From a checkpoint of a small mixture-of-experts model trained on Wikipedia.
Size: width 192, 81.3M parameters.
Experts: 96 experts in each of 11 layers, 4 picks a token.
Training: a variant of Adam for the experts, 7665 steps.
Below are experts of layer 6 (counted from 0) of a mixture-of-experts language model. Rows are named router (the router's row for the expert), up (a neuron's input weights, with its number), down (a neuron's output weights, with its number) and show model dimensions 0-191. Each number is 500 + 25 x the weight over its row's rms, rounded and kept within 0 to 999. Numbers have three digits each.
After each expert's rows: a language model's description of what the expert responds to. This comes from a sample of Wikipedia text that the model never trained on.

# expert 47
router:532549548482482488501551469484476477505518488495530528490537531504467492472474517523514526550475489483501475541528505512528527463530530470500499483484528510515503470470515531491506474481464492531526509519514470488537517489503462510502468470541458510461523515487515462480509530477519542472552452502486484503503506448538525484532496500460542529505474503531484543490468471500502538488521524485517490492449455475556510527470493451501488480534488500495471504496493454498522470484471476517504478494494479493518505527490452531518495506523542529491518503484474477496467515487499498529
up0:494513502487518459475502514509504457505465499531508475490524502534497535491492517538487470510520520493453533499499555500505537469498465481487507489506560483491503485500522469473530558479524485486506488475509480519512513492490458502489499474489549527460488489447463508524500529514500517486514468465519520484475496552547476516446492506534473497502513535450486506542490492539518491531494495466496461479482468490451496468476530506478470497514448511484447494463519546507513533528502509511489520451489444479482492495487541514496482467523535513503514495480523511530521506544510467527
down0:451499459487533482496472477530462489500482513482528491454500482488479531514481471563500556472507487458486542468472500492517500507480511532482482467487516496523452505502516512466499492515500448514524498506480509485484505497513565456509510530495517489491530489431495490511546506493526493505492475493536520535512497458544532502470505477537543536516498499481486549492489484467522508443507479527474516509487524474497484496498465478494496536481522460539511506488515479517505534485467527488437482508497490509480441489507527453511501513516451489506487481544476488475501465515519487523
It responds to: Determiners and time adverbs beginning noun phrases or clauses, such as the, this, that, now, when, later, often.

# expert 26
router:557489530483484466523497530495480469484484481497510530551538492466489483497498491490497502522489469533506524546548513516543531469531526406518539498497514480519483494491499516471522479453513493538498452527471482470539490504513526488511499508496480523479478526475535480526524511469530526536455491506521491480465471493519517490457504483490515485520527506500496528507452547488493510496518474478517497474507511470525474505496498483475521507549503504466477481463472469484500466469488469498489485512495446473540576481495473480513517483476513497458538499510546489485499499502494523482
up0:501510525485471479524511541502475534499504531491469527524502486469501498464487519492513450508509507491468514519550501428488480466520518458454488499487536486507489485515523474458498510509493516467514498488484497523506523497480463514439535532461530539510480487490500487502514533465496487507463489489483492502522470510478523508496505504503508511502485509531482515464469495483474438505526525500524473451447556479522529507525446475502497482540498530517485486484484472507478474519490516502479527530452490515472533490495463529489476496518488467482495513544539465480518498494475405510
down0:479496473482512455492530518510579488540487520529538479516513520517491501475464505535514477478513475465509498523538523476464473513446477497515506473490484502511471540481497518522504483505506501497499481523519515509527523506502516449477533518507497499497494477494482542504515496485483467523496505520472481503508533489491450526530500536545478521553487503505521455534536477533489501474542492487515511542516488522538511509476501492475498506436501534512489470463449489452508540490497506473467484486538505490514431508515525450482496487522502524563523472532485502499514481499453518537
It responds to: Wiki heading markers == and ===, heading words like History or Career statistics, and taxonobox or infobox fields like Clade and Conservation status.

# expert 24
router:490484518485453480525507482473481500505494487526526496540572509500517470485463502527463541528465492511487480521498539517568502514499517465443526507525511521508466468505536485483530491470505476518481464541485478509477492504516497537488523485500472522475530449463544494506481526512527502464519470526488477496493519507573521498494491521510528482478526515485502505477480526527490481477523480524514458488489537450517504483485477488486495536512479529510511479495568523502513479497463460486501473515495483486513511512490491481516519543446549495487550510525513459530482522494546496486
up0:527535501547442458492469559508494521504452484486515479529508480480528497476480487456455494516477515511514445498529496516539519494509485510493520477498534527496449517511501484475518498523479451447463510490468490518537507501480489492516473469428544496478506473482520485518462497507497501489467512501499529427505518464495504531510484520479532453504501450495531518500505528468535514528487491503531518505467472489513473476469508505515502452497518475541523546529525510509509499491473527506456482505454449516491514485501511499496471518534524467461525501522510483508478518499504491490
down0:520508481516468526512488489518558453505433471477490493454471496489487527520505501498500511515497504490495496509463450488542453492506481479467547474533496496495489516535486516508520475523503510500465539530518519548494527512484486502467501483498504450463486458577502505517487471491482511509514555483472510487525525488520487523522539481537552514493498481536524502507483467514488487490507480471518514533538449502515511504493500475516536558495461506491488526510513489506484478496469524546503511478541505482476519489492465465487509540488528518500518535497536495498549514446515476545
It responds to: Word-final or inner pieces of ordinary words, especially plural s (arts, Chassis), um, ing, es, and year digits.

# expert 13
router:516507520535484486528500496498487495480493499470509520480509527533477494467445474526518496538463484486483475572533494481547545475481525513507479472487541501552488458495560498505489516505533485485519478506494489470507508485514497502500485510533499494450518466499500473501539514486512510505503484487513473443496493470542533481473516506485507518456512508515499545510460503521536521498527522479504449480457499454534503483463475478533512499505497538542478534466463506496466501447464500503488500479499456490514527534475452508511509479488557502508541506472509507473462512500476462536
up0:521502530474479450537463515491477476491555483478490510491504486504488459485467523519507496517483459514520478503497490476498517499567517496452493491496490514490507535511532495486488502499545515509508518531548525461487549521501532485491535479452509552509547509487515503491501504533489491470499478485484527553490485493493537486506442514445524529470475500496430486514449514460488444517506553528502503496476515467500453517488505481512479474512533526508519478493488535532493485475486536474503486482504499486472502479435451501478497465515520507501499514464475473511494504484487492533
down0:478483503473490547462446474497471507503506466497545505484463517477483516534478499479507480467483520526499480513503459548496516508473465513512494504496496433499489443493558519507499518514513512466508524475473473516480516498496503470541534542490474459441476578509535530473521511479487506516485460521508484493485473537512537517486550475535462492486538509486527492550538515508482494461491492505491487465531467526471536473479459477501509496512489510480494496513502522473499509531482541533528487483493563519488471520487472503506528502503497494477513488528501527466485507488530520497
It responds to: Commas, semicolons, colons and parentheses joining clauses or list items in prose, plus connectives and modals like because, if, including, could.

# expert 46
router:515546500531493440532520531492476494472467502490509493542564531508521455478492462481446510534476513503499486526502481511535525469503511499470520462507526528508513497495531520455512544469516474502503491520484507556523548475487513539488482492519501525446482439508499445490513520531511494467481524511498494489473478508501512462517495536462500502502506506501489502524428492508498531477517532526464476465492516483494503560477546457534508505525515533525472481505507506555480499506501462491500496469501508484498539545503476508499489483475544497501536541502512501498501486486501493479
up0:495499533500531516504524501475462506500526499500552497515510507500465451543508508472473516571506446552503471471492487499505510494500548498484454467483524503496486438481532482518485531469491482503499495494509476467536526523496467503497500500460500456510512489487511495471455494494508520508463481462526535526493484511482495526492525534500492496546521459485495550467489505522446493540515500497519498482518494446525511472478454514483499519479528543510504512515488509479564471511520466511515514501462496493498508544473460545487511434484522454474532501515519503492517502475504532485
down0:475502467508509538473530488523499497466513525484493463526527488474517506511509491542475477530483534546487440513470496492468488484485516499455505495519453485508455478449477503489494501511515527474500512498447482475451483489496470484467479517479549508508493472479495502490479484460529484482486559500478551528496514476468527537549508536506476496511492526519506470522493494488485420497509476522470488504524521484516486507472484495506465495469534543486497494540517556483511483527484476531496513523495500462507535489546465453473491448488539519485532508508494472511521525525490482495
It responds to: Single consonant pieces, especially s and z, inside foreign proper names and places, such as Steinweis's', Tallahas's'ee, Haus's'mann.

# expert 6
router:491537529480473477504511510460487493525508474505537515554539531506489452511486465504527489479493479550506484527553522489560509491481543477513508504513510499483476478462515520520534511477473496515477481509468442493519567491498491538492482524542461487416507489480529473483479527493515507530539471501486508470520507484509490450530501557485527507472454483514477527490476484468519483519537533503481488465511486501529482473508515507515494471499492487484469539459501501497495498532504481523483460505521497496534552528524491474535517515473508473467526527507521479494512470487516493528
up1:498488495511454464537477522479497479506511510512519474530533514463481497549469488489513507532471501502523456498527504503486531451505503497474541511493519512509492515518557511481526498528508481525474489446533475508529551469458521505473479483508525480489484532474560472502505519487514496515502482508514432495513517520509498507523493479497507499522502492536496511541528492469518427524524503501538525493487448470500516503498512490482509470489510511474532508502529396506521525493474537527511493453484523487514500472534506501522460518549499508465499495487545464532507496480503479534
down1:537497488479510504480488495489525529521474519510498516528500483490492512546529482525514510524459540511518507469503504518498496441478468494493489501514445437468497478517518491470501499517495452512477522475506451485486473457525524495520443474549462498504476474468519478518480491504495509514495489553500475479482553529501497469481548507526527493498490487526475499525472578506520468530517509542524517539478455507507457490481448570511478497491499467492492507481523517494519547478523488521521506508524482561527534525479491498515501496535502479500493474516521474488522473498534484507
It responds to: Articles a, an, the at phrase or title starts, often in album or film contexts, plus month names and commas in dates.

# expert 32
router:492527520480480488481524520457468479473502517513507520509532503509491474483472487502499521524502487515477497549544505478526507505495510446489521480502529494546509502488531489506502494459461454537540489526485517524515521484537494537524490503552470522480502506497507475457442521507517495473507472511487513476505486475513498473530487524449538517471473511549497520519494499462473497470546520501495469486456493497534465521462503476517515498489496512484457485455519480481525485521494488501477501450446524513501535548456453483481523509500564497459529495487470488478456470497487486555
up0:497506517467484429481474540482493442445484484504497544505491436528457531449501467540487474494520441499520512530513501540505495516475503476489494493506532496552534513517549476516516528451490485525470500521499501500493492506504520541516496491479522521496501488561492486491508514533530477523465487480517445557454519497496538470529500487548493508480508508497496527442505544458505496494548488501499523498468496512522505475515507522510459500504477522471491513492458520491518529520493482505510499456501483520513491487493467498506480493509501491509526522516492494522497489440498480550
down0:514485475530491481495480502488514456513515509495478487501460531520449494505517467501466532523495500549500512449484525488463522490482520548549490477508482504464521504457493518546495471507406450493533524488485458513510468496487498514517469520492457467520474480508507507492476477503484506509532497486497482496560511525530489511512533473480489444537507530464519500510525508527519484484505462511512499490495463491512446513482504491504554525518496475489510515507477473517495525510510495506555475525460511492489496500533550493537519505495517491534493459555492537439491491514490492475
It responds to: The word the after prepositions like of, in, off, plus United in United States and Kingdom, and whole or entire.

# expert 55
router:478533511503502501533529505476478517468498474487516485498529513515508458505499467459472506510465515506512524554528525506544492495496547457484442470490512518531499495506522513468470511468498498561478475507480483504502534480500542557530505470540448497444513489495527473478502513508487502508504482498498468486486528513515514447471530505508537495501469545508463506495522511530492490517546482511495484511468516497513497499458535522481491502523520543498488529506508488495513445499522503498480449503460473477503553525517477470489489490498526481426539493501506475513438532473531497523
up0:496511521504486507484524500525510520493524470500521573522553536498503478507508495520484490561469479509484497485487550500487515504505463475481534523538511445530522501504487526483533510499507516473498519550482462503574480499491504509494517518475497496447491516530492479510542523472480484496528475483510476516546521502522516495518485461487534505511476495494482476545463468489493540471484504465481524515504473477502506462479514514499465528471476528554490522556472471517545484491511476495530481530485507525486505542518457495477541462497493533502496467481480449507492527530458529473
down0:508502474476474471525482476496508499531509577474533515513535504500501497497458518470536535552514508532535486541490503499493470438516480470497522489499496513478523515529504512474458474575538504476512450482471500510469466506495464514524478546497508492555511486518489490564499484478538478509492533488496458451526465490503484501497510501503452561507484528516454503541521470529492490486515537489502501517515481459502514507485500497471533496510517512493469512502503461487503511482528515482475520468493513447492511494517466497472519511550500495510517529510475522507510482480478549485
It responds to: Vote counts, percentages and pipes in election result tables, plus party and outcome words like Democratic, Republican, incumbent, Won, Nominated.

# expert 62
router:506525522509486486508495523491475445497527489510512518537538555480492517484470487458488511517446495497517522523526501509539537494508556429477496489496536517565503469491524509466501492477547494536496447500478509505542498493478520528531534477509483475472502483520565490513474489511485569487540500508481487508484502462552482488504479532495497488513532511508471506471483509485507489511545519500482491474481507486491516493446499503510474448530508514510502514471483499542495485490488476482494492531481478538500573537503491516502489462499520487500529495480507454511479465517486486550
up0:484484491514490462502451480429507504464482498459490517523509503545518500461496510467482441499502526545443466528516513466502502473480508524504531493509499494484494499490510479528539507467484497493504537490502464510503512489514522508514481509490504512491537570499519498497473495524528553463501500519504520505539480560463536521531519541446525508499510495521498465473466475505512481532514508501493492519476504490474461463497544451499485500512471472518522486492533518512520469480467477467467512518530458472546503496467498465457512539510513491526498506474504521516491507527469560522
down0:514469531508520494529496566476532500540505475519532506505528515507509512558483545535527518490455465513537540485496547507468469518558500512494504496520485527484557494515479500489524504502498509497539486505523506508506471529530511487498512505489507503513507496493473503569539486473515480469476546494482521466454478479549509487510488470504496469470458516498486459532507523537499486491501512478519507467480535502467556478471520497478508517449517511470489487507482510529513503468510494498500511526487483490482456513456476489482529498513505546450490448474493485504467458457511459513
It responds to: Last digits of numbers in scores, tallies, dates and statistics, often in sports tables, such as 27–29, +17, and number words like seven.

# expert 44
router:499530518507455458509510529494482472487483500540509507525531512521461506481454506504537503517449505507540485525514521474515521484470537445461549514510528525519534470470517507464499480474560464508532438541459496504542503521538503561502523488496496514502503502512553483505486528502513540479522484477511485491503527488518498486508481499484520544490493543518485526510480480484504482501512503504504480490461491437515497503465514519521524473499497546495481522499495464535527528489478483520494491498464481496531583510497507485505475527480511516484523499478560466527507466500497507533
up1:496476522537479492540559422520490494517515524491550493463502499538508505472490483471511467525500506518517474496488489501514530509530468517487544515511487525554496506518441475451520513480491489493483523509537500547460490479501445458509474461514522545486513517525530506517499478520462491514517510479470479524507494499492508472535495492506513515519533487542473474531498511494492490477462494476488454488458452517506484509449516496520524500492472457531492502497512508481448517501493517506476507529454538492464483481537504507527513513488494535460512510476531478482507518458471541537
down1:524511449530520500510492433481488524539532567508551475502501518509517526493539516456517485533522486516497489505514517493497507498503490539454549522451460485511468502492451435487544487491487481498481509544519489487493482462460494500497498467492533494459554487508514522486467505489428473500496515508480486503492490543478501473528469467493483513532484494510505488507478491486490467483487480501532487514474447495494489507470528505474499519502525493501479542485517519489506535520496505454483497558522533483486516485552485535472518495484466494494510530490498448506477517473488476537
It responds to: Early digits of years, dates, coordinates and catalogue numbers in lists and tables, such as 19-6-7, 20-0-3 and 258-246.

# expert 57
router:547549546478470471471516533472471505470484495495511507543538519490462477525459491472483482515488503517507483511516511527543547509511519468484501474531522484543497496523489510490514550459524510523464482540476482500490529466515507529490483515545494488456519506460480466494531507495561511472484468503490459474481492515519517467521494505486501503494493522551493495530503495527497494474532501473487430509468485478548524532427520460533482500495506544546468487509481526525521480500500494482487463491499479528501508522538514495525459514511538530511515487487497495541475494526493492517
up5:543484523496454504501472514459522532515480485461499510507492564508506516485476461463518533503492497494516439485510526531483522483479471479498507525504494546445526475489504494472554505473477511492469488506514504485498557529495527558488527495517475530460489517501500476487497491489523494453465479453513497454484543501494524469488468504525504545501571508479427513485486486498501525502501470485495506514485491491505558460489496488517455518514487491470523513489503515496512488507532474481485483518519457514511484535530473479519546548504524495514496534505484512500503483458548500505
down5:507539544471514506489475505502497484496530485462496486488474541481541497532545475541439581495498494505505489441457489521501473472483461486497523480549488496497551491475488467500487504475486519447505529489483477504520510530492490483482472509491510490514495517438534500495505513500513519495459488510517513511495500531464490511514529485483518482521507470448499484473481499481460526460461504509507477492448537509485515522473464440482476496489521505519499478530468523538517515523503508513510507499485471508546525470523527508499498498459468451515477524504490455541479482449515510477
It responds to: Mid-word s and c pieces and plural endings, plus sentence-opening subordinators, such as listings, Eurocopter, When, After, Although.